{
  "num_hidden_layers": 8,
  "n_experts": 256,
  "experts_per_token": 4,
  "d_expert": 32,
  "d_shared_expert": 64,
  "hidden_act": "swiglu",
  "n_groups": 8,
  "batch_tokens": [65536, 131072, 196608],
  "train_tokens": 755400000,
  "max_steps": 6423
}
Below are experts of layer 4 (counted from 0) of a mixture-of-experts language model. Rows are named router (the router's row for the expert), down (a neuron's output weights, with its number) and show model dimensions 0-127. Each number is 128 + 32 x the weight over its row's rms, rounded and kept within 0 to 255. Numbers have three digits each.
After each expert's rows: "raises" lists some tokens whose logits its average output raises strongly, later layers aside. This comes from a sample of Wikipedia text that the model never trained on.

# expert 45
router:112088133129124117105134138104102160123128129106104161127106152114109162159106166106134175109122096077079149171109068123117169124153131138134117095162129132146070087104131136092140104122184186100145121155138107134114095174130098123171135148110131181131154149186089069202164097133076124106145084121211127062124154154143086107171126119133178130142130118118152062060153029162087109068166
down0:138114160102180118157091058135123140113157117148157137156128128115146128087129125095094155066101118205180159070156148132159123067091158138165111103094124175146149191098161162180120101159139123109152138129120150158157085153091119133097095116148067158113138092138156133127116163157113129188166089113090123181105105128077139090094152174135131110163165210143077169158144156126105125027120
raises: "rad", "ral", "r", "rat", "==", "rated "

# expert 120
router:138137074098125132078154081149130123121150108075060135104151073178132091149144143162128139166101119112082125145156109168094137156074148135211152094166166141134100136099062173164167130091114101099142154087110165102185150124147098153134186162111227128128174166135140129142118119075117136101166086120128170133103160078135088141173121135079167097170116153109118091166144130207124127108141
down0:119162170110192121094180109170158117167136083092151094098136121092125109122164176145147109163137140088086146115190110116123139153162135166130155084174136114124166139149101106207091145151096128133144122113088134188102098167116086156151056137217112127101143163114118113224100088137098141105152134172104172082117082134145104146103174132152112100096173175159150121125182171093107101096118
raises: "of ", "of", "being ", "and "

# expert 211
router:148154170131120074128164121095147147136112111154172131151117198101125076145114150096198127064137126094096111171145068137090148047155104085065158076120139121084148084104153102121135169177122150145147122135123121116175112094082086102145145122115123144133134154151130128185163121151148101134148088101145145102171194151143136114104068186132176124109103072152183119083121035143138161097105
down7:109082144118165129113111149093066138116088143111096184128167127170146109080108160211084113133185164189157128121147137088186117099159157113173152201076132145148150201166110139129108159158097121122157126118058159125156136140122154136097118117111124121101150174073162119137123143085146079159111165132144153119112038108174138119081110104156086162097124161084152107119108163151181091171149
raises: "\"", "'", "to "

# expert 176
router:141093188147131046097119110129132116160137106125137139185127181106119150135101152146170126090137133138155140160131134112066128144175132153094160113109085149146160147121129078155115078077079128074144130117177147103164106103086181124178115089111175169092078092132076139071165180147090076123171155103157143129114069185130109189169147114172158153121131183165173131129107157113079098086099
down0:107156094130153164119145114181152130085100069134145198128079071128106103098120105114159135184096129133118135123153117154165123173048150185137157112128088135155111167092148104162127138112084113165129106127075164090131079098117071154060088085094060138101123143138065154073149118128130179109155089162128142106133104067145131105080111127128154112101143112152193078147099140149047139112147
raises: "o", "iti", "o ", "arti", "an "

# expert 38
router:120130168146098100117185106132085120076117131111123112192183141165119125128198095112164188116074131180123092089090034130140103103088142072100185182167150139166134109157143154133118085142125148101171111173126181130126100155143097154132135127137085128127127091118133214160125192167133117141158147099165118178119197125159096103143120120129188140134161134107110131117126203181118101122124
down0:129150111129082114111054058110091157146126093182143167165150139080108112156098119155120105205141078086114172136101099113083092159194153120140105106129151117092135119166120110102134161146125172090178098172133159138127123120136162158091085157069183121103119120157134072050118084133126142126146233096126111163138098110130132128088138067149090120139117140136085123124133124045140106155109
raises: "be ", "have ", "make ", "meet ", "provide ", "give "

# expert 146
router:105127173078133090117159068094102104050097147116114103185189183130108158138157089106153153118135143173089127068058080108127071178081141080164085143185153176148117151098152102088130094152119144097156113106146170118134147123136175076114107119072116145132087137144104141080152170093119080142135155131148136127152171059171111108155143091130168129134097147091101138086109170160126166124159
down0:108192093146100175107156133189147143168153152120095103111100109083071088123097197201130159129153142106091150141197159121071127169112108160139150116129124112112147135087080166105119161098119141098164116184148137104111128125128131112118163105166090074148146095127062088216100089140143143160166068110081141113130045115102100132105135128072127110150165115147120192146095133149109121161090
raises: "have ", "serve ", "be ", "pass ", "refer ", "start "

# expert 152
router:150075182068151114150087090107109153131142091070194144073118139141191203128168114137106136149154113085135115145105116122135149155177111181154192065159082090200130153149130136169151139140154174115169137184090106130105105160145129133137100116151150126158089142112123085147052108155105125071082151122081142082094137178108177099134118124134197142126087116098135149106156165112134123094118
down0:094137103164138135090099147127096142117249138126071120152076054129155146132141115143125117096145147143146129116120187114115108137181185119133112120139118142065149126134147102187156104085153166109135093145107078121097094088091160160097127122157122122159182121101059148092174144178126176145100110170128118065145110157153124153124129139106160090087159096206137146180179079099086092148119
raises: "] ", " ", "M "

# expert 69
router:186054122201148090150133131116160126149146126113111113129126146094130165175110143086125153104179142136161118135100131153122094147190158168115192117085129074129062166150160140161145091127096090098143110044156085105145191137126100118117080159167157156168091136072077112152161154069126074061137120140195143109105087155095098180106164142146119099140110140096143117126087142111126114118086
down0:160106138167117160130113195127085111148098055117130146145161110119136097108129154168100110113086168167106075153202093140134140168126127110127141126157123108131127116093172122182120174182120062162168110070160136155136077149136177164123122087099178192171092138116184120119235066163132153133147096126169128148122132127102145120084147145149147119171139174180131164112125106098086096153085
raises: "ative", "ative ", "ati", "Work"

# expert 34
router:112158122119139129136115084110139079147140138060095148085156105151108132192123161126143118153141120105113140114122123155078097154054086089168112128164205199184116161055127122103179078139101088128119100081097135129091166111129124072136165125095165115163129152184133148163137091062132154177132113101126065121132169077139086104149136173106095098109104177109135095139146145208150114094145
down0:138097104125112094181140071121155121186157169143159116079106098144093158105126153139112092123188116127150039170116090101081161160107159168111179133119164127153117092115159125118147106072090115137094096173158172153123126114158101142158117134126132081111148162184062140153140072139175099094114056113122144119098144139158121202132153170118085056106075101128111138130153109128042120100149
raises: "about ", "of ", "behind ", "within ", "that ", "between "

# expert 121
router:107163128096170136107099057127080115120116140144087169107107141137125118162105091175114098111131104138070162173157114093105129120097103105174122099149168145185132091142132177157183155074177114072088161161128152143166155110136109110142155162068166148141141192163132107156101146092102146114161083093105200121098151076158071140166124128124177112145120132100079099128148080221149084125089
down0:143194141131165138170101162096182102121082166119085109137096155134122094113129096192105152149171114146160152176056122108120134109148126163173141113165190144091105172166102139125214130119130151112088107107102201094147131073111125111102096151072101124157087078157081107142136147115099106084101161192168127097067166086158126145089189090150129145128151166107116095123127095163117141174122
raises: "of ", "for ", "from ", "since ", "against ", "until "